Experts of a small language model.
Experts: 20 experts in each of 15 layers, 128 squared ReLU neurons an expert, 3 picks a token, a sigmoid router.
Training: 689M tokens, 9459 steps.
Below are experts of layer 12 (counted from 0) of a mixture-of-experts language model. Rows are named down (a neuron's output weights, with its number) and show model dimensions 384-415. Each number is 128 + 32 x the weight over its row's rms, rounded and kept within 0 to 255. Numbers have three digits each.
Before each expert's rows: a language model's description of what the expert responds to. This comes from a sample of Wikipedia text that the model never trained on.

# expert 5
What it handles: Sentence-ending punctuation fused to words, plus conjunctions and table pipes after names, such as films., and, |.
down0:148198151132127191105113129151141041148143045146097118145109116137138109135133098117152118124096
down1:128079119184083132122110162157121154142126132106062176103177112124120095145104120121129139131132
down2:091136088089149081161128180113195121146099131133164132099089084137138144126140038128103092107127
down3:093126145181149255129111168110124109139146103161079108117130158115078128155152135118134093113107
down4:143116103142094252157150121088172136130149134159151124166145107196161025091112142155140150092125
down5:157159159134162255112166134130128104112093170153119133161109135129093187139170130155138117138176
down6:112089068133155019157136153147115118122202159147194229134152086151148102138109128090178148109195
down7:172159126110118202102103152123068098147096127168129172163067128138138133082141128110171125090115
down8:207134080104109255123171100149221103141135128107105106125121138156162128171155117095040119099126
down9:119130129154172213155135113164066160124145191109096164107195140117201113138121194128114130117124
down10:106107153129199132178133100096142087099181125118126160147162177158131127127133133125080179151158
down11:163132178109085235109170155106127158101175090161099158139161153212142090113089106145075134146172
down12:141196142125112255167129190104121128118102129161142113131122121073133172093142158200154134220099
down13:015104168134104205104134098168153159083165168117087105183139122102106106134159152148117097089178
down14:134150108108111255130164109130145125122134130172073144133104128164140074138176162148142134147014
down15:121120156168052255124163172099133082137172154148141115123131133144131154143055108129120133121142
down16:162072194158148173091116154178139123085130143106125145156157096100134131125122147132131159103099
down17:135084149191137149163136148139153103099139174094099157144147148197182069149135165122132150139115
down18:124158116141170146115149125124123117102105085106143136154118095105152110060143111115139158125162
down19:145177156125152082116080163105146170158088055129130136151202127089124130143126159106151079129096
down20:151111108174106186132139123174104132143159179160076141162086118145148067131109108094115109134180
down21:160125141080078195133170108134149105103158084186075113116142127127120098110119135158159165122135
down22:067112103142118240145132162091083144105096074103125117180122137145058114120167146126129038102080
down23:134098153131107161179190105089134145147107181150171093140124086133119163149073034109123175124079
down24:147157146110159112115095196107145044183065118139133160111109087198119109102119094100163153080150
down25:165075165143106118133130131162096098109125145108148128120182123033109131164138177161117123160113

# expert 17
What it handles: First names and opening pieces of place or club names in lists and tables, such as John, Los, Lincoln, Cheltenham.
down0:128152139145142255131124131078185121113145169124095103141152125150095102170153107157138066114105
down1:135167192153083207178157134152074145176098123123107142132080129130070097148161196165164064108114
down2:128097165162042121190094151117080142175196168096039082114164121130120118181177129081155144150133
down3:177075154177158127082117110067109129188109205094156150150144141100134093101199135152174117172107
down4:163160076149099255155108157139160082151115149121175170119129116134102153122083144151134128100105
down5:211184155144195226090134128116140152128151158129152154124101186104069082117139122115118107083089
down6:175171144134113185136165098143137109135113136159146114171112136142091134110058149117105136108133
down7:178191148180174255124048088157140113152136077135135109147139128127158120189113161139130195114070
down8:116134062147108186073081112115134031106182157145099163202189073186159142142185139128108134120111
down9:121140114037135206187126147143095085149108127152085106070072133114125114091187098109127086098136
down10:097105144153117246119107177125106121197103103180128096111125120148121081087134161146114121145110
down11:122136112157137167125089136127119174123155094131116123135141119081150060106161099064090097113103
down12:116113122180149255086132164109117109177141088157168115152137132131127094181087144167110142142132
down13:095093074151099140147112165179120147126117120136038120141161135131169064036177116147137161100137
down14:125166183102124100115158052183120160149101137129116147108132122128141085195137132151111139088097
down15:129054157165107203129145074085158120160203058192188096119172139118124100137099150124173132118187
down16:163069165152033180177112139121092113109131144135178114135152102108112099131194159109166150144208
down17:139183114115153255125152107131097169078115091142183155153106067127076210119114103144102089138112
down18:119114127121153201123136103159136172162177121138155087118078168138158075142144110144092145102146
down19:148162078151152037155149136123143138075108146156133111122171116078099123135199148110135123078160
down20:124160184153099057110154125132184197101120152133064152085130161159154091127124129087172118155127
down21:134162144114169175142099157150179117110132141144090125129102167106172116101143102052173136089111
down22:153113138098136142157141129178120126122145173104105140146094177155113181076168123102144094099131
down23:159129127132140239177136153136157162165123110158088154103155137128147105130144182112116142126157
down24:136065107170148255130166150130140106088134092164109101102169117098176113133157119140157125084164
down25:148074177179095116130128159086142154128142150112170129096184108098166084136163158105158143160158

# expert 14
What it handles: Given names and official titles before a person's name, such as John, Robert, J., Minister, President, often after by or by:.
down0:126194134145065207130087080074152150094129184116115156127162104108101070125119062187182099164211
down1:112174139127103225169141124113120085101101089076101157122152165151192162111087108165136093114135
down2:101114116108142243148128095152081100155163043147115171101181124111100144111130167153130096150180
down3:156158145115096152117095173130106165122116144099066148150153117108142087150144141152178120143158
down4:099112137143129174162138116192188083095075052134114126104120179127155093052139093120134118094127
down5:144117111106141234157130108120147064173131107124161155070118136139095149084116126150135104091144
down6:107092153075134237093136118119137154155138110094193160152142094158210101114164126133148124090143
down7:147175111143174244126119174071152124086112183167183135176139099157125096154078096144177166126143
down8:127159109147166255127157094153099125123141151153193176152099082115151082202137105140174127106145
down9:084132093169154233116190160197110127163092079124120147113107128151092119046117131115098183141072
down10:101094134145141147138132158103088135130143113137137119144180108124105160149107176110090071128123
down11:095119159133123224137153110145146149098182139128113141159155112096111154147164093131144160119135
down12:157185143172171168108132185119104119169160031139146140154185043133109162160133133131145106141129
down13:153090118135103255132131159125118067150085042165145214146181180104169094167144098172113155125082
down14:102069105134137199109137118161065122166114095144125103131149213199133115129105168106165092146157
down15:141170135125152213130189159111102107142138177122088124088112139127140122088120110129190124138064
down16:193099056184106079079052114148137118118136171114136091071161151088168182147135149131064118189103
down17:158153117129157255109147072122141173150106089154066132110157088153117116134134126171127131141113
down18:165123089093069255099211085141152136114093131182109139123148144177185127147144100112166138109154
down19:157135175121116165069133158210153118111133087135153128143167129137095115118142115129085099054110
down20:079074090104110255137140075135181096112145091155151131150105157167147144126046092132117129101119
down21:116114122158054140181136136116111176162136135114157080130137136126181114091174151145088131099147
down22:108097113120110206149118056181142134112113096145131121130100129180068096087087098138102094108114
down23:094191123110163074108122150144111084098117166121177118141126138135145106106159139111124141135135
down24:154123080106135211113090139125170111090161131147157171180102172129070085132096117126139126120066
down25:153132124150113188154100157171116159147091092131146137146149161190171085084107116131142118147107

# expert 3
What it handles: First letter or opening piece of a word, often a lowercase verb, capitalized name or number, such as d(odge), T(riglav), 106(4).
down0:112077208139134172116119160102122054141128137107116169152089131157165090109095075120137208080130
down1:109147125150159046053109140104131095146153170160144151105126089135141094131141109103089094142102
down2:094152187107118173194096154096106146154118146156095099122136149135150134119162145100120152130130
down3:189095101179139188088130115170161105132106104121176087122096167097148217139060133135125056111137
down4:114139127125148255117136131098121159133128115135107102147073141140166126162131089109127101114105
down5:123138103100147156148083171162160120114080164153114151085113150125105109124124119142100074155178
down6:126131119157127254194115141082103104123053111126144131160147092085123064152141058094140105129166
down7:131157187109096127157106154138153156084155174154162121101080129091082153171143079088116121135155
down8:125161163134154174075197119118124137091163143100112159145125138165147192128145107174089136140153
down9:124167096128147190127112182129169161089130153136174086155072171132169138128106128158140099150125
down10:088116126140121182141113170127164127061121179147047124131156107083110123106156125155114148131143
down11:161108103115141176173093174155131110119122163143152144099093138087096127182170125129094102116118
down12:078174107093104221130092115116195088138057131133149177164123106141108074135119154121121203161173
down13:135196132120120077084151105106158150124105090110169111168086173166153144134152195209175180143094
down14:168163153145101151094157121150143132138115150123066118103135084100075110171165094137105106136138
down15:128135143136100118106116178103147071114160130126064076153137143121128108111128173121179110130156
down16:098085168116102125171103167158107112100139096137084138107146153090105101087126107129035115115151
down17:147127117159174126100119122114119106096044096161123087158142101050113176151100104196128143154146
down18:121184078184136025143143080109171121108100084202136113139118073059091068147087110107145123099119
down19:150144154070099162169127105183116137079141164122130102116081141142129127134120169122162117172148
down20:145150188195105117162065132171148143126170092204094140117117127122089140137132077060135134135070
down21:105071061060103154116129204199074098067128108097156106190194148089085128098151133188173131126152
down22:099118179173107083195182197125170121085107149230118187110143151121143132127122131131112192155172
down23:113055201083069220124132182146115162126105118133044157095140095122109118071165142111154125118113
down24:101089109108172157184093165098143125105093140045083118097140079088175094072133095110136109141066
down25:137159158093125139157117122178109106121111117162129117114089120161136131078159104174137169149051

# expert 2
What it handles: Conjunctions and clause-joining words after a comma or clause end, such as however, including, because, while, and word-final commas.
down0:096144154140108077133141189090092180126173167127121137124131116124087104108106172181047133147149
down1:196108137109128103120119174149121102171083094142130137120109142132162108115192134125153137120105
down2:115195130121091070164141181042125129183170110182129092102123065206128125129106117193090127135173
down3:132139110094079093136147138138143122110160123103118149128170106132095124069131069125147149116094
down4:090104152121144069168157195085132106142137184066129143110122149179102137127147094096103127155111
down5:106177124096076157160131106080097128102162102182099098168085127144164100122101132129102108179105
down6:205137145135171098141105140135137117173170062102172119097102173135151097133084186121116129128123
down7:133100179148151084134078139167148183110089106107159127140127159121143170140136106120124145156166
down8:117095191070134054095133137132095154112156145142142093138151148131130157143138149143121069140146
down9:115103113161120077122183088139119124130106114152092112144097114121098141146098152135120143117150
down10:095034132140110123154082109134136116100115122089062149099084099161084181099106100154113188154122
down11:161115094169105144173143163121171130137081130136113122132145092147104114082163097140185205100153
down12:103175122100108053097188153103119115099152120136012124080119128123047112124149144162131138127197
down13:104116115134196090089115212134148065119178084112127105135097044145108130134107165180131130111119
down14:134144127101122224120138095132138133076090156174169126125074176074092098158101115152147146199161
down15:134095105113074078140128179183107095107132139133047143139172098146150103063080081099128135152076
down16:120161127175067114163131138137129196155136132130150108148177148142128131067113163132127061087122
down17:123136156140145150092120153184106134098101058142066092134148128143037143130136158135154098139144
down18:080121116123084131094078064124169126112156162069163091160172122118143151163118130101095109124135
down19:108075089108144109126099134097095179087089121105159138121099131128126119116152148101086141089148
down20:135106138071130215116157094136087136152096064113172151174143151183098064197130063129117117128117
down21:129120081086154102130152104178195156138160132077076164153073119096167107089181109098121201109128
down22:115101125109123200125079155120125165154147120144074106123159162140160138106128118160120155157124
down23:117121097088118025106181200059088089172147127145122106100138085177063169156101188154152129140170
down24:100087106160075113126156101103115077156118077110105104102139121090109082117122148082123158119116
down25:172113134085139104181183152135162110189140065084200107178140148070140101188156144106119183110159

# expert 8
What it handles: Prepositions and the article starting a noun phrase, especially in, of, during, between after a noun, as in "number one in".
down0:089122138122070178112127068093095145088120150060144129174156126127119128090171041133162183125116
down1:142115107080088073121094121086128149146178111123123144144117074094119083140177135124157145096119
down2:138150163087103105120102053116144158101088105156116101153156131103078181145081109110115111127163
down3:138146177105108211069121117169172153139062059134133122107143150201123109154082080118111120118162
down4:108133119173092129094153103126171159164137121134098109142161174142137071131149148165157123081119
down5:168063122094164059100137155122049111150166105114117156099112182109114123085136095194136184128143
down6:117112138162069144165074100101104155137100139170074127081146162123156107120136127119149142145088
down7:106172136147103089142089118105126154156097130067151162156127066153085116068120116108101135097117
down8:157082157160088109142103149136118130141125177104114104106189138107118106051177169109112186123129
down9:091080119166107122154110154119135133131118155095086169116126083131157097075138114154196102118136
down10:145138122100135197148187072108113086125132176052171136115165100151107084110097121106146166136177
down11:125065130126200131088147113076104149187117065099112162161138124150119091125157103119147097122063
down12:108139143189127157109103171089170154138131135167116156085116089127091143131158139145184131162178
down13:135098129146165143127136124162126140144169103150107092171095120139085150126170150138103124090061
down14:188073143172118117102138094141137148124121188159150146118117178118128132136110134115123175135144
down15:106106123136154095165150148135124155153175163123088129164144159167135090155158108109167105146140
down16:112123130123116155096161074087105149122126059144128154065126128075091156164158129146148157192140
down17:133118138076199126137168141130082199128142122138118116101146151156116103096096121123138116175081
down18:134144139128147153087140087121110066063142120162104150135175131180106109147085145113156119128119
down19:068167136138098111125156064143088109099070116166134086113092119132132123128148103127159159096210
down20:144128221154060179146129157124119075103148108103100141143129118136131205126146126098110158129107
down21:086160159107069137119076144136111179097127129171068135158153121103188113119149171156138129176126
down22:156176171178220144160123142156118137140126118120140097131162151159129085136110103152101164147152
down23:116076170157137152149070124144140131130111112151063116120137148153088054113089142134082165149130
down24:119114125137127255151121083123120144136140092204107159135123083109128098129132124086124088139145
down25:103070134114122123162119106104064147065117139127137151137178145127112157094062196149087135156147

# expert 12
What it handles: Table pipes and numeric cells in data tables, plus biographical verbs and fields such as served, located, born, died, Coordinates.
down0:132045166067137137068119174160120157115118140098148088127168129142104127107088195153182117173137
down1:135160081168157172136081103158125168102125128092090135117085094092102165134106139167122194156115
down2:150155171130138105188114160148134166097109133151170158166131123129123062134120166122124141129124
down3:134099058129163126107036107109087172112083113136145152100174073117178069120159112137130158133175
down4:069088164149196056156177145149130127155196165123147120126113133076122165089119138165170089142154
down5:086132097100132122142153156121123114127208156135146109163112090053129128118139129136155108120122
down6:138118128180139156111181133143142152077096114139101105147083048116138007069116080134139187142143
down7:083142068114091136123135191139170130145088130101102141160172128093113080098180097166164109171150
down8:118113160119125154136102167173075154162120132171069113077102144117182086031142148103167101152148
down9:104083170077091061148037147139162114101102173150146163071131077078148181102134109132099126134151
down10:105133136192122110111075097098136125086211091104089120126173134111146089101114137170115121108096
down11:018146122100133170085191089105148146182129196133094164148150121171121147161157119130104103096125
down12:121183120171163146168125163077128109125157211150089130104150116094106066111154072134134044143168
down13:140103182152147229112096127082130086179105100122113124131136088169119134124093101111116123109147
down14:083179126168175125109143139078085103152083125154153105106160206107120168085174145136115131143141
down15:091080168094145093140093113090092089077105164083148087096144114094151129148105161123105108109071
down16:163103212124120029152134114105171111146121128080060145150131126182184146150166128146174157125135
down17:176083161123149122195120146132132144146186080134144126068073099157108151179037169130082173126043
down18:101097091187099195148094202183094165133126165139067114106103123141129108174121117135118175159168
down19:144190171130102102093123114177111089118133117071122128148122173101124124074163078125131113079126
down20:092160137110131102106130067093108127183063185134164082153159120177101123129112131096105130134189
down21:123116106152095075161192145134131114129130129121131088150112138135142114068147131096121114164141
down22:147109101099108164151127093126100155117167138148101107112120147117036177094203131155186056081213
down23:145119112110136101175117150070127179063115163125108172123154134145091111144099092094084122122101
down24:103077100066153137114027209158058109081139113111097198153069150152128137094159129115120074114102
down25:078118136164120133170148184155149156119143125097128125116113170140118087106186160108177147171166

# expert 19
What it handles: Common nouns heading a noun phrase, usually before of, such as part, History, member, List, region, Coordinates:.
down0:165144141122147093151162084150125116077104086132131147124108201082082129101125148083142115159097
down1:140166097102157234125106140141138071077122138146116163162104107149118094096135087162181124110132
down2:153098127102135133141168095127182176169170141108074086123129141163197088105163108128132117121149
down3:128121126161146132135098167120089118195135142158081142116101096036128155127145149157113128132106
down4:136104143099131232186144144121162102162094163129118119155124124189075162152091146101137204086100
down5:060059078141134240180128145109132053111093153123137159110143155094095141073137122107077135127147
down6:109118101176146198105113158138106143163129095092130112148158166137146099077127144138188112138153
down7:101132175085129242114181131123143200141138175127093161090148146131124109128115107167070112080142
down8:115129158087113255122091138096086093123090120068175098158137147227132164163075121129130086103139
down9:064139132175137086138124124142157090142132128113084134145120127146143110107148110092123153180142
down10:110132150097127177159119149143089116158118045109064133115151156122125123072112097128163119169165
down11:139169093117157127070194093162135116156130136121106134152103108136152045161144106143076133162131
down12:138107150117106116122137111182148078174093154106179126119101093116191092111154100139096109108114
down13:083150152152143170188126100109183114151180134105058133105142141119161089043118108130134147181098
down14:085156098090134034137139045135087070147121094155162098122126128119119152134150136143079089133122
down15:124055148161113150115166052143127121090122145082168112132142141123135102175165081116174138110102
down16:162159158166176100194171112153143111095196175107165154139080142119119127140157175103112170111138
down17:172126116127140255137255113149165107112078140119104137156089128179135163108116101130158164083060
down18:113110088093110129123122045113109125122128086085061152126165144175123096098090069172121185101172
down19:136151115114126193132139119147084113139112160096121144128163156121102150094182177133104147152142
down20:134202184125118240126160127110146071127125169147113130157130195218105170119110088079115141119082
down21:144132123160083230136172095145131099088126160072107173126124107156157135107135132154161071098134
down22:080092092141136122112127083117105111131138101179182157099147161106132138058088124061098120097056
down23:130141138159123216060130164125097137145061144151094097164140127066118129207107112142115113160108
down24:111104111110114097102094115105053108116130137141097168167173143140164083102195133128119171110092
down25:137064119088107061068146131096103137104121176129126174152112139089183104209141139162108094116151

# expert 10
What it handles: Number words and digits in statistics and tables, such as two, five, 10.9%, plus nationality adjectives like American, British.
down0:100097069123168128124071096120103108147117089134175080099124098108135072125177113130136109119153
down1:137119215150120181105105148135118150098138174076076118174122136149106137118107095104162111100143
down2:137103132164135032186081145089121153165101139149142067143145079109177135117094082147098094166139
down3:111143141125109157136095137111137105151077126096074105186131142086136076094145141140164160162151
down4:055087162081107094126091144119093140149140106097084123133142128098143168125176129101132145122149
down5:139122124114119109097138065145125078132124144084159103100085110104150117160097139090149165102124
down6:151094154099132131175118149152090102112085197128102112085061161141089114134119139106157140204154
down7:097082089124161157154195127154137142132157076146113154150150151163110138186089128127054136116141
down8:180095122089088082149110166164117092167118097134136096097162198078189106142110114124128225132139
down9:152156182176168153114126111115099146095087131076135136158083144160166141120189129175063134101115
down10:147154160127120088128185126164177130138138161087138139189062103158130124186095115112111078124186
down11:160117107106133117181195163106129124092177127137159117146122132193126113137111133104198103097132
down12:126192146135114091133124124076193105182092161136161132108067091105143162127109202091114184058064
down13:082103096105160103147120095123090180152161169151174190090113142126055196125072152141124126069152
down14:137127134105134157147088077080116131088135070143164167132143131143113152125054130122139140097144
down15:057091131166097032090036218107159125152120093099123159136158116096111133076129097115137078136122
down16:137067107093108152125137092125105155158106131158135062170109161141139183021164144069193196054075
down17:068085180156159207149119145132156076136051146136126114176104128131143131113129124171143113191201
down18:153152125085220098131174044099105144061130110117148074098185102088196082141192083114124095102192
down19:131162119124159095135139079132165114126142123098092088138044097130170112147111188128106179102108
down20:176092191077135081142193189044100093131107119093128134129112121139157094123172209133155132111072
down21:122072093118195094107160139133089137129168101146096125103120142098092148111144189170174082113130
down22:148129144142153175167139153131164106140146202158099130142126110064085132103106118145154178131162
down23:052118083142157092139093091095105094125093127093165153157112125118131092141152156138142096174123
down24:093152189131203118109108143169160100102100152078136221114131145116046160099139068158192127139045
down25:120133106128192058147169141166137152138108135122148132141126080106127137178156148106082150119127

# expert 1
What it handles: Word-piece syllables inside unfamiliar surnames, place names and rare words, such as Warzycha, Niederseer, Coubeyrac, Imagineering.
down0:157122118131111110142114165130155088114101086101106147116144097107087139093168086206115145109144
down1:147126159094147201155127120088183113128148055121145107153114138093131122172108133131025120110115
down2:073112083076137174153126141140142151124137124139112141094117158150166147115144191138163153114127
down3:203145133102138066124148142120157128131074136081161171130139132122151174153086152132115114144156
down4:065172112145150193123113096138141116089085141088133109125108149133117147123152109143194156174197
down5:110128155116146130075072097118164158062109212087127147143120100088117128096117137116183076140165
down6:113124201089118158062140150141124073118129140184098147107150124080136088138141102104121138120119
down7:083084127129157109134076161103106079127120090115098153138211150103134108131145166161088164137072
down8:062135079120127164122085206152150080103071141158144099136081135108152088115129156166094125131122
down9:139206084111102204106120127118070088126153126151121118144143120131145122138147125134080139094108
down10:105155154113126167146082183128102159140111168147169111111171118089153116180124096117147077153138
down11:058134120117112074185117181135120109119129178120182135162062095107076105134094147174150183121157
down12:135139099107164104109154147149123153148091148116181123135149109120092139188101145107086081100175
down13:108160149162143139117121120123129152106115096123099128129142132073116134149089070097160135127122
down14:106166131132149065188155159123126123132123123155144158195134114144108134113112089128110118142103
down15:131085173083120165136083173118108114167121158149102139094140103157123116156119164113117113124177
down16:179199144111099111162064097084096173144199170160134106103111079166105128083101065086114107104128
down17:204104134151168181078073138146074117126122068085131116173121146147193122091093192115134121069145
down18:111169106079159080171123173156150160107134118189074105118130114081137075103132048166104162150131
down19:101120138147123185090142133064153124051107136121127146185095109156182153125136127173110118141105
down20:060097097126132000142046177141077126112145175152121101118157135049100153162166150124102146116151
down21:110068128153126142223119167148126162086133193124116125162107122110183090094103157150127132142093
down22:081116095141133092138109173148099124168110115142099132094110142068115122155143105165122153150119
down23:169136069108129075153129159115142137134094154109179083133153134142086152148144129127094159137137
down24:153089092120130061057120184143075160100122151133078153072154142145162126074046127112097128135151
down25:095137117141111185138181130117147127122167125096130167100152123157136145085135116128164128155104

# expert 11
What it handles: Verb and noun stems split inside longer words, usually before suffixes like -ing or -ation, such as disrupt(ing), destin(ation), encrypt(s).
down0:083125115123155166109147127121122112161135099169149077155118140175116158149068172157090119115064
down1:128172156098144193123099130128157098108133074160139138070142154133155062117129151159111151121090
down2:169159108133170001092135131070146069068136095161108156210115182099176139120121124115073177162085
down3:145060121120124114127105115076131100095153116197135109170184114090134057133174152145156136123095
down4:151141131117148100089104129126094149108066112088123158093090123128124167130118082119095202171128
down5:128149129103118129096135167149116153123102142134147052097107141082132087062109139102158191107140
down6:135116182075103182153118128123172150184090087071139168118090129115112091107141150102087147135090
down7:150071140179114235087131123111060122116128129142089101105148135160139145144158119145168098083128
down8:132079072094123164114105153130105118125109111119123119092149141137216086143108138172125118098192
down9:160121135142164180107070104142074116144116110119159101152169216066169079124159154190167137180104
down10:128170176083089127103152136105127151105133116129088182165111171091128090155154120162218098117139
down11:116102051125075255091111086130082181081138077134160132161116160169133193093128149132131121119146
down12:099114182101114107138127127134129162078148072127036137115107185117108138144175158165140184114134
down13:153121135145119179109101137142106160035121093125153070158118101170121138154148137136153131080176
down14:056091184168136098180151188113114132115117158186155110126169108150110113131122121049059141163106
down15:131135150116085149190135192119165127145122114164096130168094095158136159160071088121122151116112
down16:128171156139180158194094122156125098093133167132124108145128171087145068099218151110110152162120
down17:084116144132152104061062116089104153126116114167154142116177142082164100145088130059086147101158
down18:118134144097145107084166112142094137120111131096136128134134096101112178144099117156139130115167
down19:091162191142115107120072130154098102196143179157167114114095124151186123080150128138095108103137
down20:124094161112123179165124147149187148071080112154061135102114076150092066135183156110166125152098
down21:129119163132137154136146116136179157179134117108130080159142121126095142116091114121189132119085
down22:107156122170159145115128144133148098072076156131116120044101120186103084093094133110100099120159
down23:081127163131124160133124156040129120158162118109143158186156153204139114124129137117028140124117
down24:126066137129091064139088128146129162147153092131120106110189097106128167146143078178140068160138
down25:123154143125125192128100162172111082089174094176090150104132128139106123104097122147102154093132

# expert 0
What it handles: Possessives and determiners opening a noun phrase in prose, such as his, its, their, the, plus first pieces of rare names.
down0:086102100146125176167165155146161140124136107088131144109122063134037116086114116090171116150142
down1:154150139142050064138149139107143115138090165095159146093068181106111192094146107171138136086117
down2:133151125167182154090141149122078124116153094115191147137140175133162077122097154104140171103093
down3:159067146107071164097115118124077164126111114132081205103170087163140163108111100102171124161123
down4:052132073116123211107165110186161145181202118119140164099127147141108114141133102106187146144114
down5:126121088098131244136129092076151109092154153160109147153099131110118162104101122109139063119141
down6:153128130154095119057127148133143162106125106103128109163123124158161099114164160149182163107157
down7:164153135152114089158078070102092131176162101125138078116205141165155103122156166113141132119101
down8:132078123136109098169091155091132141115111176167084166163136124192101121142176147168151137135161
down9:152128128129163194127136110165098168133168075142178101159130099145055139108139098111154140134077
down10:052112139120124118189146185137087164122115109146139118142106148117140144066078213101121165136134
down11:116098088114125058136093149127132138084117123095068157131117146108091069143145108143168104119173
down12:132094109146199134112121088149134129200113098123100151124054098151140119101162129152142088087154
down13:080155134101139182123127092134120137099138157135100163127100077122151204117107139139090133136121
down14:157114138112109200072059083129104123084138098115124141150129145126168110153114135139136105140138
down15:091100164140151106178107119141097129146125096149108096147073082139118157086209144147119165147145
down16:108102153102098133145057110139115166131150158094164127180086105158088078147164106123103093099156
down17:147090170127153206145084116173083143157098115108139106111186106146083111146147135077121138164142
down18:076044135107121156130156119141168151173131070145107161101112127106107170146119184195123111113136
down19:132126173115082176174175105192104109127126117084097089092171136109120159121168128071159125081162
down20:102093129188076155124147137072145123157189083133150173132127111148136155140174139078161168135154
down21:105173143117110119149116128179136127112138089069102121133142153106151064095168117121039178182163
down22:102118117124154166142110194151153138170092128140147103150138190119166060127092081141055082122107
down23:139083127099166115107126148090087117186149127095097150104115098118171110156056105145105114091137
down24:109088119123145123211188187133132136117137077092099095166116118095096168126137133127112130098102
down25:130124140126147132130136142137145105150135158106136112134118133140101168155131139136123153097148

# expert 9
What it handles: Articles and words in named competitions, media and organizations, such as the, Cup, Championship, TV, All Star.
down0:150115126166082130139107127095109192128105070147090098097146127134052090054135127159137111110080
down1:114156113099160011096080178148121170127140168141198127139139190099058136096079085163078109141139
down2:088095158087068082146117140121099094145154178125069114174141078141099166123107140130135131153139
down3:150133118171111245139171156114159109173139073131159133128129075145134138130091138126145122144148
down4:127094103134107162127130189105097103098116104198117125099124096121144098063181100164111095119100
down5:108171103114163134142152134131127080109146086147204173126125133105116195080127115121126126117114
down6:087168098117088141077138118105145124168062086125093154152108129168143142084059135113119112127145
down7:126083118149135155119110133076175130142155135140067092065191080085151134152136145107153159083120
down8:118144111097114113132129122129118164068136140156148127161179094120108157149132114165173141138154
down9:104087154054170049142125128122102059153122108145062124155097121096122078132142176116131166114178
down10:146158158127131191128150154128125061115100105119135128144132117167113179130141085064159156154120
down11:105138158116167224170045050097096186113127069134105134143183122074092088097119138095085184154175
down12:117155142136117112104178154081092109097149144143145144133125152159084200088188156119119144111181
down13:165196155143155172171129172121157119081116120113107085130115136135149073132128127093090185129136
down14:125023142132108117070060140139110142155119168135081135141146081143124095127143160086124079149133
down15:124163112135157076175071175139103135168109114162074118125103123073107141123147122135094129155148
down16:102133111075096150138144138116134193147121129159123134107210073115130106114163114157155177114108
down17:134094159128111200147188202161120140130160112108160141193119086136115127122154115169143129165074
down18:126086213106160139182178140171147137179119133096115172084102123198144158134105118099145110129136
down19:131148123101088139128098129077108099113121104136112170147132071134132118150128091130064138133070
down20:102141164158180216099112150100157120125102090183089116155093086137118111194102105123128153152189
down21:109121160160141122123082106118103084092170108162101187127115212148189133154121111118171172129114
down22:155115155077133224146143152116141118091183200121108110120130148107119124123151107131160156110143
down23:178144180085164127126054121118178178099132161096141119093171095125158098158117107139089107142097
down24:130073100192120255104187125136151140152117120130126179109107158168150170135128126098120109156090
down25:179070131107177093073115104122125117089083163139173107151112150161046100113096103117139106144114